Experts of a small language model: 256 experts in each of 7 layers, a sigmoid router.
Below are experts of layer 4 (counted from 0) of a mixture-of-experts language model. Rows are named router (the router's row for the expert), gate (a neuron's input weights, with its number), up (a neuron's input weights, with its number), down (a neuron's output weights, with its number) and show model dimensions 0-191. Each number is 128 + 32 x the weight over its row's rms, rounded and kept within 0 to 255. Numbers have three digits each.
Before each expert's rows: "gets" lists some tokens that make up at least twice as much of what it gets as of all text. This comes from a sample of Wikipedia text that the model never trained on. Tokens count by the router's weight.

# expert 175
gets: "of ", "for ", "to ", "on ", "by ", "de "
router:154210122122166173089191124086164127068150146100127145145153165141142091111201126115050115090095120138097145111101145110136092167090106058139148182142089122134188088113146149225146119078118097110117186120150137075171106177142144094171104079168143130114152204072098138194137120135111111085144152102138149134159157114146175167124139097152166105090098115108092129122171099178084078172145126142159148144079125119124150125135152115156130164092098109192129097173202121079157127126167109120124125113137122106138155169153140106155157134078115128116096136138077172087186110110124098125
gate0:139122096089137149155165149078119088121141133149139205101100150119112153099167174098148128099116092138083166068124075139108125205099119089115139109200124143176170106115146169116204089147096099097171139090156166120107183145128085138166157130098131154128147169107162096097104098170126198177139132177115120095099125134144135135078163073117166087142202093168112116086200162108142115185122092077111123129101100119203166139128124127126096120142136090097172129166110150123103112073150120105085159142140118075201111124156112125136135131076154186140125160083079075098143144093130114176
up0:148101068076113108132129136117105113134105121095085149148130120171104165114135147174128136055100111138095127122141154167067153124155119127116072100119163138163149066180114098101154049135131079084136074134116107157087112148071141098159184114091120145136130133119093097063147101046101108115160133155190154074098110147111152113098138103133177099130106086107115159098170142125133091121116112143082130044150123153152134076152099058154081162128080134131162122115131141107101126064107121041123154150116115077130088175144139116130206106144131110094059110135112078102184193144110099092
down0:105164086128203076170090169114105194142154114131107182128108117200139194151148165114139125132138140096072118132136178103057144125086135104106127090129102078127098127132192116094117113131198124134138103164153124141157172157182136112136151120079140107144126103162112120093124122136170122165161141139081166124140091255131157117110062132072151090124084090154153123079165128155135154107168101121120174125179119145135119151147154157082102110163137156158140153109157125157144109146100123136137113136082099142162185138110189138139181109114144057091123104181112130084135150167154121115

# expert 14
gets: ", ", ". ", "\n\n", "==", "== ", "\n"
router:153200198131136154138204166127089074099125133070099131180134135159168121081173088056053115125120134107123135167105160156152142192143123065117079134159151091104115084135187101185153112123181096119110095179113170101165156128181126119104156091096146128170120160131138154132067149118144121123101149102149129093157130081153195173143112111180155119128105115102123142147170174107119133090144122159101130161068111121115082124139100096160147149092155140167141115083123189136161196105184161164120112141153088134134115176198149104132129114123095110091164162138118194167130159074129127137
gate0:164128116085133166126133121104086156106083128075141137130084083173175151084120123120151129152131164140164114077142146128129122132171079059118137167161152108145115152170110139175053110108062065185116098094108145105131103151139113149114121072067123136143080124118172105182120135125168144113155144103152064159105101121099172116086134132213124132124060035145116133115120161160105102121127096087143049169141096079121163126124151125155117100048159127138159124116121106107153100155115105147088156155128036135150098065120124174099100148168093142146136108087122178158147136128069180098
up0:140121091095149122117137131132126147151163079105129117136089129118178165093127108083118105154113150124125098101124088077136135172143118090084128197145177099126103090129101052186110106114091088093112111098123116131153149123127093114066152157090109155116086102097151114119085154105197137082187091097109076108154112118086183120085142108138093166073046146146113158124107192154132107138069113045154075096097121147148120136194157114159092101119152163154122092114117141137103109173089155182109194171136115157142142097182123227071137137131071100158096125119091116163105096150164151123
down0:109111110093146033145144111146158146135124108102146176090135122163145123123079117104098150143064117150123120094131150138130183176140087161187143130142066129172142084080170142050129138109110158082120118126103139150160134111107153152144109211069099137106108129100084128100146106068072076047169131137088067132174110222096127114132112066140150139145112072141135116171134123154143128131113119100168123115106109098137126189127081092123170115083125168097105098104067083141119147134065150198097140117121153111138143122155159126113117158125115162229147112140110171166097128139154170151

# expert 226
gets: "201", "200", "202", "199", "198", "197"
router:115158174094131130103207120102133073144164159131149134140118153162164135164130066070148132129127114146142164162128112153124146138092097129139094156144150104203136155118184107130095107112131121159105167130112155093113164185147117171119125080088129091158074130116144110136141167163133153161150129120197146103177214095158132107110109131135159068126141139109098126140115070114062128129123113133151127140127163051135130081143167105183160106146126093159108082128245163129098189118208123112149117165130163150159091156142087104113086121173132118052150186103043121158173127122167125128
gate0:170129185073141161117150109187040152125147100090170085101114160152182116111148159138146128187137153110131103124091092128126142082094139075085211137088103168132081138116082128133137098118084149137156185149156081081151161159119131184089153111165125123120124171112165087122135167141117121161107141074116124126100160114148093183139122119165094109052088155114083144134152181172143173130115123160219150119108088149133150110110135098082085128178106167158145081118115105103205089136116202065109151130121115166125125162154107142125160118179170138107091125147091181148154144096173142136
up0:158074132114133137111153114136079162131150087090132077074071102116187137166110125147124180137150205096135102125068126149163139154100184041034186122140076143072152152167129092106141124157107114156141155160128105079142163132106093147141124091155126148134172162151105131153107100146111110127131116131165139074175140164144109173169095126123134135107102173108088189134113172167108121134111104165216127112136119161140156132098119099133124116153084133131197085109144100113155118136113169118136104158146089190133123190224114084133139111216165195112125114131094149116099108166131145131
down0:127099126145123188126135110116086093113093185145090145137128093204125176124153141142099143108072132106125139081133149178083126172136220140054142115121110131157138134092150062054191087082150154065151188129079164127162092108127058168129113125132085136142106162149162130109166126110173114119123115081068081137092189148124143150095134132165131121127124131143122124149159120141116099073115145160130107111212088144132179131218112137126144125094138157048127130074075090132124113134112116093169205135143156088152121151139139126137091111098105159117132089126144129156087144128178151073

# expert 217
gets: "of ", "to ", "for ", "with ", "by ", "after "
router:158194156122186189132169155114118106074081164114131162149133146182140118067125098072084117155135119147084149188122133168093104214131155068095124142145116155115156126135180121219153088127126123168137149143157163082156167131146173103171180148126160166113123136113148139064133123169151158108161116108124183075148132130157180167171211096154143093140111153142124107080140174202079119140083117098144137098166138097147112137090124159127138121068111110168113080134184180099112126104142127093121136137143100120128096138122135119107146101124106135066060134125058149118156199120128116118
gate0:135161172141128201098142103152099169093096146116127145154118126152106117048116125091148117168106106133152134133131090109118111120115118160101165112140141151098115079195150100202125104119121144105163164115114190159102078129122156185104218151134130123103131095166148134117123108140127123164147130134124152105086082111118151157186105101083080113141150133114114068124137176122115128137077155138117093054141144135164154112107079184137189114104109148147076121050079162123090144077109176084140173131094115080191145121123107135089085144144081139099105076118082170141183226075098103172
up0:173116153129119136117125136107112128091105145144081118129149089144074155063156133157147076128150144137139072136132148129088113156103160108159079167139120158120108098077119149204145120102141099061125138118172169140114169182128084135229139108136147162146141184133167160111142176142096093152103129127110113140139138097091089173142128163101113124138083187194122123098087135111225180121114107087117135120121123137141134132120116182139133103178127159109080074117071107131111101104119132161054125105121091168173159082168124235102088116102193116143122173125161111094080104097166102186
down0:109148104092111133138167107125151108116132146091150147107147110192135158150088150116119135124168157142128169096097124099117133088093095084153057100071143164124136153092152169118194138100070113146191123144137052094134132060080130151133147097137027128043108143163184129095049094137088126157135144130140138083135140160108080161082166128085122122098115099191130144132119109136120188094132150125167158123165111115120168152113141160132139065138081138121087172191131086145132157131130067085092139122147129112121154122148099163156124182070176056117073154101177164130114170127111090108

# expert 83
gets: "|", ",", ")", " ", "% ", "$"
router:135173149150155182071166115163176143158152142154129103159118177159149103132154171107096119190130130077075152165119097112122083131083127100101126169124153067189124137139191098158116114104127168169073161181114162092141137189137156165128136126138123112095120086107141118111124195158124155135114183129179169098123196066166126167104129121168109118076109110158084104151151136156109081138069076151152133143144127088104145131109113112145175157128133131163056103143151138130138150113185127176132157102146146117150095104199103146118090135138087137041142140081093173200152121037142108126
gate0:169151198138149174120125112110152041112125153091120150161074147150108137125167155074116087180117109049153131104065140078104121155104157122099094089156115115096117141145185097157095120131139077169082130136152150138067118145082137108185095133121143101131118177117093137142095185143157145124107162165118157150132140099194106152103125145103191123128092154214105133142195082100079078139120099129121107185116130097102105097115119116155095162039147100160085144178151177100187185160172104150147102126171113141156117123150161111099160157097127185060163106111128121104133156137125133135
up0:164116098093162086150154157142130109087158092168113051126183145165088081080118105101105115143099088125135138127148113094122178158145091146131115154104118141149116092146077160088164049200112120106132103195101166126157161144096163064114080138140161181152077120174155142079132063127124125103037076130146088157174114114103098158201194125131192133147120102101078121111091127129133118119094110157140108127178143110127114095170128139132124121140115120101172115153141164180151088139173129119104114070177152143123112156106192051146117109155120174106153156184173175131120119092124153125
down0:177124140128114092079100145130121093158138070116102129079156083143081087106111143118103161133153166153108099105162110135162103166209068115098152148112131153134133121113139217130136135190171140123123092082147128124125096160173180084095143108141129193103094082148120177176072132104160127135110039130139162084150058180134141117170167184102142119124119150196119177156101149086103092084133147135139089173172107131141138071111127148070135104146154121136107128178144155091108134175115133094111116101116102038093146175135151161166145102137107131219116178146162146098105120114130113103

# expert 63
gets: "in ", "at ", "of ", "on ", "the ", "from "
router:176188213113159170150139113149133126102150145158110077118138116126141115133163138097062113130148110139132153205172057103097078185096125087072117178145164123107125086122094064131134147127152176135153140096119117137124090134196132082150107112104154179108118120114116115114134155153143151095131177140171140135143097098141106151116145137149155067155146148186081158139156088173104131185165088178197146091111134096164116136083124097156141190138163112135079088106173191093110161114199093072091134091113166097111119096132181099119179168151100150098157116103098154122167101070125136157
gate0:141154185162117122156141133054110114122140147125152162125131184180153111104086146084118102109152124204144169144158145138096135115092126170117204106122162103087116072110093126167141018090124113156126164113089073114105107116149160125142113132080151152142182146127088133149144147158085134150119189105070123196111100141163118103090136150148133055178141087143161093105122107184087127151150108107142153174111156090097112179135116170161119093095141117149121132082184129131143130157105095136118066048077090102120167101109160183086160162123141082146169163131106179189129166130163129138
up0:101073114132127113100154210156132122042127140112090160137127119082093153070080170155126043183154173132135134105098131155089116151152132109209121113095149154198097122135186106132110113058183113104112172125088140172093078116122150163154126130145091081120104106145082076092116142098193100132167102121091079131110109127129129101131106162159134109127133143134130067155166127146179100154127160082073071120090080160130086102120092177164145114109079145164111176124087197133128183081148097163118099132144140154112137109181150148133118125151151101126119087112148124113195118067118106127
down0:125166135138121151124183164169159108081112131135093183111154111098111122097087151131139131122089125157152086087125094119173168095156120061140085131160165161138117148118148128183111157132116144080177077071087152169133040105126130163127105124100131115117119114187180118093085172104152152069128110129123077126100132100122146110151170131111084166161118125088103119095059167084089105142146188129176198165105147156189144119103127182158174073127131155124120096147143182206155148162173085154112165121138199120161097166132150213157110126147120110156128111106110111193101136121095089159

# expert 242
gets: "|", ")", "\n  ", "\n", "km", "|---|---|---|"
router:131119166095198186101206088142182089121142114130103063161150165126132086153157165138142089116145173159110089096103138092165066127080125093133144199098141065111119138145066104164147128094108102133080144164079133107113110154186117090116120098159138122091088136080104080115143166142135102136125154072164156087136136045135154134108147131179099095152111119088084119135116145169101092142078077110146126094130118080093138105098044077129121133151145108109128162126124140136150116158171091156144149136168096159167133082176162127101133147176100158066068098108157143178123127067156099157
gate0:135135126130136122130223110085096150159121087090129062136174119073156112154131106127122124140109175134146092140125133100117114132166150047099121145149033123083134131129101201143125058102118113166100140112149105104113080129139208134167104150129121087107087110092138152143147143170116124120140131089176149120109146098086152135152124132115143078152107147109127128211124143196119113142129116127131200114139067088170151109119074087102178129177153075197144131092137108122170073203161173155101144130111133157112163098136098154080133127213126170096084129188100147173145116102139141161
up0:147146157174102117131054148144114093079108166136125212141124124168124138117145121093119119127154099115147163108123133158122163134138089202169102093121202133169110120149173077161078187120158160096144094126169164152116183122163065160078157144137144126139122139178135103153120107092173153147084118174078125144116126145139144110134141135112182119163169121154119124056121116063135134150142164109107094161123203137136101180123149184168095122065145155103119126185146169132108201075108092134188109102111145119136093158111157078185095104075124107129196087103118094078153110123171105077
down0:157201156087129180168156161042068087029108176011160159124156171126154099113141094091163097133140126200138179143152143170110069139143174075148149148155156132168096120143143167156123117128139112098137111190188154121116158134144130099147181100127113137141125139150110113128112179125097118142110093124150145148129157093168092084101173088132137174220163120157130114136123154062113086154147154110110129162101155112139144123100137144151090164110076092087124095149180149154154147172150126132136062153112113082097127147139129090087168138106123085133086108135126103107130095164118097115

# expert 156
gets: ", ", ". ", "; ", "\n", "), ", "); "
router:162144196132183167132204135130117053136132121091084062133101185157156140102168113114089083099080103090118129171123168135119081152125148102088094177170159090125129113128158113132178111156134133140062145206165117056184168152173121121115146110090133108107112130151155157129087146097132139123125143119198182110144129093230139170134159098167138131125164142151120167095146119118091173121106153180142166139075090153109110080126095106177127181134161137203135134090138185099162153141146142150110111142122125102127087164159136095112162092137085108095158161112144187170111143084105109116
gate0:161094117110151121126157113164156124152150118118101148153108174139181113148150093110128103158054149136103110140131066096130117128128078130117146221142120086131090122150058135099120097157122147129125161168136096085117097165096129123102120159043188141102065173115173184165146156063104173092134085115185119182161164111159106082115147138150174095156102167166127129095119048157152079130156123171174123189105174147099094074128185139177069118104154130229142123147138084100106161136128103101083133132085163149107138091116144138146164129106110107139118125130122142116128131110067086085
up0:079136142123120085162147107163065099170080087185107073120110228169072101143131127134119128149125097102139133193141104174173163184175130102127060132151129107156118109177072143146131159149150085133080106155122192108116133115209109092126149154108111086164145148125164205095107101088114124057083113081148136118121124149191117171136107127075145125124150101108115127115168104150165205151096145116123164138136069182118110132097096101118110121121173079194119140159090120123137137108101169140133091161107133134144122150157123116142082096137099070145177109077142180168102111108099168136
down0:137085057112139089133133135059069140120141101071127126127119150129173197126163146154135065130101166147085094149103058126161076141111094105177137102100135148141110068079188091074173079152117148082125140136170146100103101118090088205025129153109132128066134157124120124132090163080122221076129133101083151122120130112088098091160135132140141132147132136191088112113152123125102157095212137151112149107093149126123126155164137091157121099111069167124159098127111098097154150166132147126166123121117205147137175139157098127140109112103148067129085129143130132076120139141165114127

# expert 19
gets: "\n\n", "\n", "==", "== ", "===", "=== "
router:104186122076135125105155146131083095072104130123115108134103132147135094077160138118106167125126100072136156156082119090118153146125180083083090131109108081124073126106180131159142164084138061096142160216112121110195087107164103077117118101114080191123111113137176080132139166149141170124152149066165141108166144086129151136159124111128122094079085139101083148110179150115113062142115101142124111153152066080171120151108132107167197111069064134156136139110089167130123148104218130131148143154162117102145066076172136127146135155120144123082154119183113157194169149110122100100
gate0:127128140155160121094138120117118078133136101129191119175205137101091083153122152112107103150158121126128176136100134119109137119130162085086111144148104101127078100088114124157107154150104120170127174074115176159107138117138121084115091146102086153114152136164154154083117148177078153118060115120177080148110088096111101112096147164098076076140112161111132110121074150115109193108145081124133138112178119071133197102113174147080131133136141140150050169115120158162153150094122118191152115129108141189174150123133062190192180124091206156146106099137101168161137142132110016161
up0:145165118108148125125179125114123119057114128098159119165141117125100128084125129072072156148068091082189150135048188104112126120110134102114081134146122091096118107074106169101104155067154082176145108129154160120142146108118138093094085126094081119138142126162190101132104097203132160111115122102105115192143100120079139113102131135128099140162104135189190158140099115098114113078176125106083130092155159088149179125114182098114154098043116118130142136084109109094168154115111117121114096173128092054114096110111050216146166115118135123126211133124086148091154130141113070125
down0:128169151086087172144146097128115111102162127129121096123104165112139133189112093109138114097077108175135188118158116135117130177161129147126117119080144082185094118123103127117110158083055094167136110142111096139134089103163079125131140139182116124149121123106159189160108132152121151055109114093169126121136067123139136130163123111119129142216154143121174185136162142141160082183093165151107116139163121097149124132109054147152121074159066078155164172148105164137115145181129177095105087148180116083092072132128065149125204115131084172150098101135110164144182154130133109014

# expert 237
gets: "201", "200", "202", "199", "198", "197"
router:102154153094099116073157136078148094147182086146158129169083162136170125123120085134069078104183150130131098188133132145156165137055091115062116171136127118130140163141146149118071148087186088162121128078123091078119182207176171158128089079129140190110139133147143122160101153180093100137113118146172178113143144070153122159098084123102118061139171152158073120154170143151105112127138106126162133117160151075150108084114144125184149113119106101131166088133200112114142161105143158145123108176139111151109137154145092099106113107161169140022145117117061103162108134107099091126
gate0:126120087172152103149109103127123133129098153115088123135156087114123119078115151097119108125108131109052120192179130171161134140150157096098110148116140088127089102117085119132175123179134119172139120089129116125126121149139141142125179132157169065140097136115168178068101138107114110134124088063156075119152190115126187132194140105120150097062114068115073078113073174047130156142154108127100161205166154136169145118160109093061047174118145161089066112125112116131155108184154101137137137124137155145131151151098121122212159082097036089110166102178120126120148114134131123114
up0:164168101105155122126123091139167140152156112147147079098073171117155116129169140155111123133097093172162100069087102119075080093177106124116203149137097160161094081114137130191168103135112124074141142134092169120136128140124108133110196155159108154043105163133100152098166131087145154115186187144109125128159127107153105132096139132130033118133087131131143137137163102190153132117127109132154116053078165130142120193106145187163191127146103151133132170152113121105079080121137129120141058094158108100116150096181142142080128152154202209174120152084165138160134112075115147146
down0:170138165118102130122188168131141130067157162142169147102140109132132141171122181091062106187169161141130133136116106112160145124058050095121119096078071163130135162174161153157106090045080165095126114155131125129127156092114170081117131113130124153154088093152073134217116102139147143087093074166114129130103101119100124136090127147139168146161137130149112152080150125127096091135061105156180085120203122132097110175166126099183164136119123091159121076127117112136090098122115110178154137073112138079148152149159140116142060171136143056138062155170108150144109180089097113139

# expert 131
gets: "| ", "–", "|", "– ", "to ", "/ "
router:122144128145193173104189160141134067151132126087103093176122143180151116128141165125073090194097139117083095138137115134137055175139150125149168151136138096210076114093118128169091129089162131146103166134131192095146103200150110189188117148158139110094082117122156116139163189134105172093147162137172167124118188071116183148117154140138122088095159110169111104128152123188118097133132090146143161120148094114116182072121097130120162129092130132183122109148200152147147160078135168153167179138117155135111082113165170095157116136149115171068156133130114130164166125055103127088
gate0:146102142102141176135230140117191126120155151114103090147175085093148141164139150085141095151076118074111134164126128176128106138177170098100201096163110134127134120146146115180112142130153130130170156128069128097114125155119084093200176085173161126148176116108116103094165143117152145097170184100151187069093166099099161106091141097137097122098135099173127162140158136130064149189161102161191201140106128112096123101092096124123181130122150055112107108113155102159158106083158162149146136130181118146182083120200095087171123118167146176090169163145126127138145110136120097134
up0:118183119159121062128115109117119122135119117112140135103124182168117108137128091144161108142175148172137152080129139141114135088088105135157118147079173133131089170122107142088174148169168100164114110162162114123151116121143140106040117117119068124128122161130105147125069090114092095125081089134162118136174132154161009187164109153090139125187098144129185097143150155187111133128084162073037113107136145156144155132125141122157045160168079150146113145166117149092151115179101111141114141110088153122085166203118165153096091142098112065110045101136157169133113165161130138167
down0:119156140151169093135118142108141098111096084125144134121141146162094095120094089121179154127104169131083122116125189167099085115149104036163127137094163093097068195141127149134207137166139126148151069189216128127218118117164130101138111118122152092115115082119135094213117159125130119150066131093119156113138120121093125119100104193107115080098126131115156137092141182166177131167095137134160157105137133088056136084125120145073141147142083145162122175152132112079145153177147124037132059122137110155107080140131151129103096079074089083106097169119118138144130129157139104109

# expert 231
gets: "201", "200", "202", "199", "198", "="
router:129180141116100130067164114179114148146141144102139081146106165109128114114160155133121136124174174150140127096142102157088163205101070131122161105177149083130170126190189086139156166082159162164074108123120192082138174179101133172158125098110134185127141156116137111127153135174133069143194142160202139074094168060152093136116106100110129112129166126139075088152129108168111117122154111139113123101091111107118134089115136172164180121120134091118121066088220158144133157146154116160143144145112120161151084141157138105161092120163159138039170122043096096134140118109092090126
gate0:147111118080132126090192139153100107170181133090138058169125111070151140140123114162132174159113157123167230113155112124141139166113069163139164126133119088137182110154153104136107174127069154100084147133113155118203131133150150154138111086118118129151092086151138160078119108117106098133144131128131162066095219114138115174095109089142140150070079138131107130072091123101095177123113083162190162072081096129151128090125152121121157154151140148127125082099150148184141176169160083106134165142103116127141123145190104098146087100231156145074110128093116088131126182140088145134
up0:119153172204132141181083113101146118070091181147119197126142145178124113099150165066103114117129087112108040150062138124119096103168163103107069123127147158142071101068145144135168094133174123179158071157149163111071132133098153102106161159117165106120136122129119115137096155110178166081093163135103097157109097124124131113156113198149131056148159098128162100125140159166123114156146179145038122184138134142095145158109077129093134126099173074168135156122126152079139131092075127137131102096148117107130138089094147151102167140062097138156150144115159166086149075060126127158
down0:161170138116091143124113133067094135160214126137145152182153126130219073094115115139113113098125130137095141169124079102158146061115094101128175104171173135108158147153142136182208142134196169117113084166123109100163199132131080126160155128151108117096115122097129112066098121088134121108031131116164157121133110106082116160148123133142110076135119129105087104139127146128147150122118110112138139114149125169136154067072090136099081144138107202166073118164157154174179127204159119152121082167141140142118119146149151150183099062182115189124114141116134143135109210109125100135

# expert 31
gets: ", ", "), ", "\", ", "', ", "., ", ",\" "
router:208131182090160203154168097123113115138161118108084107113130155151126117114141144103095093117078148127107117104116166151124098153130102094131115165135092155146160086125199093147123118141115111158061083116165126140164159133157115139151143086116161151139140109180140152111091194113171133090131147163137143074105151076207156125167169061165140123093131197164110183127107164074071099084203130133147131175114089126199125113111094106168099204105131148175130146122134173116181132133132161144095106111114079110160082150176130141088116136147127123114122165101092151189153187079115079160
gate0:159135112083123159150131076085104119171130125119127103053096113162119150150131101128128104133139139141105145157114111180184125146134155185158149138111133140208045107161113115177166123146154144116121100105116102154116093105142104151114153121108164100141145123159142122113160157126173116129200140079165193125191187126196145047196134102194125084184119168119154120105138148087141118136159126105145143183106148091185119164172099171169102190135081170124153128080102165137132099105140142122135105138093095163100102141100106170139171170075171106139175151161073169170132092067144074154
up0:144131156157141119085112128174193197152134080150131134172118136110117136174167150101176149151123122156142124056133140133145142173203119123125143138128116129116200171216166174147134077075116120058125136154071159090185144117060130105074122138117079100074170162125111108218141115128124059103112092080160127150129108153111116106125098136136118145129138073063161102208192170129131116081115149158144110125119173174099150132155122109146116110157155107107184144136128129143152111114138077140123149157142027135120156083129127092089123180113121112121111103083176122161114121160139142131
down0:128124106103045133145166149102176099102092150104151176156151142108092056123058186136112135067097148119119131073180161096141147157123128107142106052145136197148054138100114147092100144139104132083085145136173156136133160085136084119158035136142095152123150152120119103126133127113147180137051074154128134115080075153098158194177182119150139099130162180151180156128156143121129136099147127153133125144150127126164121160040110101175112109091117102209117118124115117098160197135132177154125103080144160099109081113115163129121106092154135087083145138136156103134120144111158118083

# expert 128
gets: " ", "|", "\n", ".", "4", "5"
router:140159148111183142084168152137162098138140144088138080136154167156178098118129144118112083171144158115057118101155138096132113090138116116117090174154138112112076106121167115159112111149152123140119091135104142138162127214157140137129097152117118128144150112157134124167129171122112097099120131136214165078160205063182120131132149114159104079139182129139115105130091141211119073153086087180175162116125078052117157148063125130145116150169112073200079103140179170121141174111188149155101130106158130140161123160190133085102143138123105096069134119146143134167143137031121109112
gate0:181110125138186168120149122135133121131156139129135087151071173149149118156151111114108137162137160163132100143111103097111044078159164122146113146159042089100100125102145072172129063140095098113135126167070160128187129157125051180098113138144183103137129133148140121121183116151072111161089111130112119156139145126183115158179120084139099094129195071134142134123148081176134114127105123120151139116115124114108121135136114167128095091188097102182165125127127138148157128093141182142089059149169129187132103094210047140067144117142098208137180182172129140103109097121141096125
up0:176092121137185125096115151172136156163211150115165138118137136146151144059124125144096173117085055144142175079109086155161170135129098112100191081083181143165144159149131118148138069090181099116112175083075097130112113086120103172193075066117035092114174133164142137067038147132111181129120163133129148161131107125152097121115129118141142217153102094134172130105168113104176189105133132118118093166087169127143137099143130107093123128097103103114127159128066166146138122119120108110116148094119117131170065116134124161133111150153138156120074161089097111161124133138178112123
down0:111150169140088103100145126135122140109139169100098131124159134137157141141162110158113104152099083166153130069137138145133085141100118083139158088090100078119109107140212158148138140068187107128112101206152067141130156097130102147121151099123117147097114136152172164106090139095118196090093190122164113174128121091173110117162069133127147138148146155147144083063110193110165143098172196097088143072087123138177126133165150185109123122134058125150172126115121109106160104237157134065095120158145113094078159172117064132086147079125136132083094169095104131136156121191114134128

# expert 47
gets: "in ", "In ", "of ", "at ", "on ", "to "
router:108163166145163193067153176139125128112142151128124151143121129114129114174173129111060119153109172132146150108132125110111161152096114052119129183165133120163136122085088111148109102114114145169112118109082111138135066174170145118133123109129117151102085088110119115184134204118164115101158117091165166145137077080164104141158144126180128147141105176146132102162159087095161090174099060186151140149116141125163116117128129156121122160107160171211141089091166165071109219144096031117090103108187101082172102136150177164173111170127070129112141112084088137146143084100120157139
gate0:134137127179152094142183178122142088095117163117092165158070087087140161156154135122120057116110138138160152186154129081154089151143159136104124172144081111164134126137171100155133143127109150170126141149121167109101145171071146124101201113089110108158079154137094123151079131158121135063102120118081174148120118126146175133152147116138119135163132101192127103111153118160110142161151075113190144160183158098146103163152129130121174102136130049194130171088133123140116139155123135162124135146151120187133215063190127230132182093138120135100136147117125148179134140164224160153
up0:132174104164106071107110125114143138133101175124045173145094066089125146176174123105106050109168109141143119204187139163159104171136143134150156133116138146194156119114156075168119120142116174129119130100120164180126118121096104103087184162102120151142099125111117155211100116120135155054200181117092111170099095141140165100167145076170150144132077147135128124137176137078110143173142103135171157134151152120192130177159158124144188117162168166198137143116102141099102167139125102115121126105112085146137158100147202164163188109175114086128112149146104131125156094160162155089
down0:140142146139113143139139127104136164111097147102120121122123129112067181162131108159065087138119171185157091125129060100121169196143117089136145123108091115157174200110109098122147117161143175093124162109143167189127174053117087131099163076102141133116169118145116128163117108102112159083156150184086167157076068170153115125157133151126092142144098139100139122087145083094022139172169130118167181114111126144160149122156147132136136112150109122128120117081075165210114105187088113189165125167146062160165140105135198131161085128120167092154083138151073135125111099129149173104

# expert 56
gets: " ", "0 ", "1 ", "% ", "2 ", "3 "
router:173168102170178153147134136152161098156169186143165107153112164128143123116141117109105148138119113120066184145111142142092110103151130125127138184126121079162123104120132066145094080128109146153097151168125157136213114154163123118106187143114123173122085124153126172118089191141113130123125174140169171080116176060177112112103125102134119137112148100152110139157126135138102088178100100151168140162161071085160140118047133166093122209120171135104131089138131165058132127089202124151075115127115133121158132193152107116124111149092066140065115080147129179141138185085107049183
gate0:111144124077155149099118135173150128145153086148108097154157128102085148162120119126116127082155149167082128125092167169101114139170121126166159082149179022158149146084093108157122165106109096137113159134117079158168177154167116091195116121105175113119186119144140120118177153145126159091181144154088148176086133120103107135090165112154148136159099092129142154123158140089104081169136133099156191110113197179153126124089149069101122203107196168103153069107100164133152142132117094160166172159180132135076072146106154165165107119135099217135153092148084169135108087167152109140
up0:158109102106102120088143129077131141120156134079164129142165155151151133090193158149150153168099170135135125174088081168142135123154120110107085121074085108140179160176130120078100063091124156119125143086094159102166126162143124132096073108106156158099149124140183135153103143156139147135135167068178112179100130132106134156126099188121131105106127119105166185107190116132109097123157103112066031138114096174138143127174141070076188098066188152115144154104168115053134124128123114097145194133118081079114091112125088108113102084151091123141188112082159142056171134129085161129
down0:120119090087092078106111120143134138141123133108169107130133162147147133092128181090117147057120127169158220119068109098195198148095162149132170147154175222123099113119081166116148156141111119101196132141106135122125130152134151130149158162103143131175111108125130113190094104148177178115131135131095157151097064134122166107158171138071117162164110194171085147183135098040163145199181182145110120085144141122129085112135139117168119168102124128179090092118147110070101166119143125172090104108121129111132112101070104142161151077139143141124132128069150110091177101092157096128

# expert 43
gets: "in ", "of ", "at ", "In ", "to ", "from "
router:124177204116143180090138162088126112068142131122115140133155125106127120143184120104027137129125145119192149138148125130099108201151148057111090174185152100141159100072107145201146143109121134154117116101085149127134084202198173113130127105137177154099113119083111086160126177114169166088163135149154151162126111105158125131168172120174159104108124145170132137116170101118145123176098106160143121134092165103151103123089097115138148143131168133192126093080153185051098187122129081174092073078162112126106090148156171135143171153108112150109121155117087123117190106115176118125
gate0:055123163147098135078091151132115140077124104148124131114158157103118061198128100128099184158117130103168160096158145096111125152108129085126074183213134149133139110070042145145135173124137161162093052093072144137126110185147147130184097079157140128109117081128107084140151149120121152110173126140168102121128100118100105130181113129153125159106180095106132104141200088087153147084106174205122140118141152129166125070111121082098119195152114182186073147155086173056101190118120107129132091090167121146122113168105141112151138118175101143111115144110096123123136100136138168111
up0:119147144111058097151117140139121107107123109121115151185139166121127122135107114150110152142153129158164145171101149137085103109127176173149103086178123164081140147122092137222166132068154123137116078130090145142150121135086130144141194114199123132113145160112076116072143085088115105081163122148100124107111139162080175128122090146137116111153146154138112103142172146191134189078189199127085118082164073178109095142110142083055154131108102158122121153152124153121143148166110162173171068118148080227089149151111084123108168092171160151133146162130136122108165103193193130092
down0:128083193145166176099101104124168166186138085179125166127117075108094145154149119123097129154145181119174132129147071095130211154099142121095086155147133087108159132086099127137121140144113191166133139062149125097128088111141149107133108070166102145138131101064142125172125167134093147111133166136172107146142086254112136119164124075119179084105131089143155151165131059080141203169057100169127106125121166108127153141134127144154103111156153141165133130089105116092134179164108160084105107143123120110120084123107137160125088086100152148234127120130145095094159145105102118150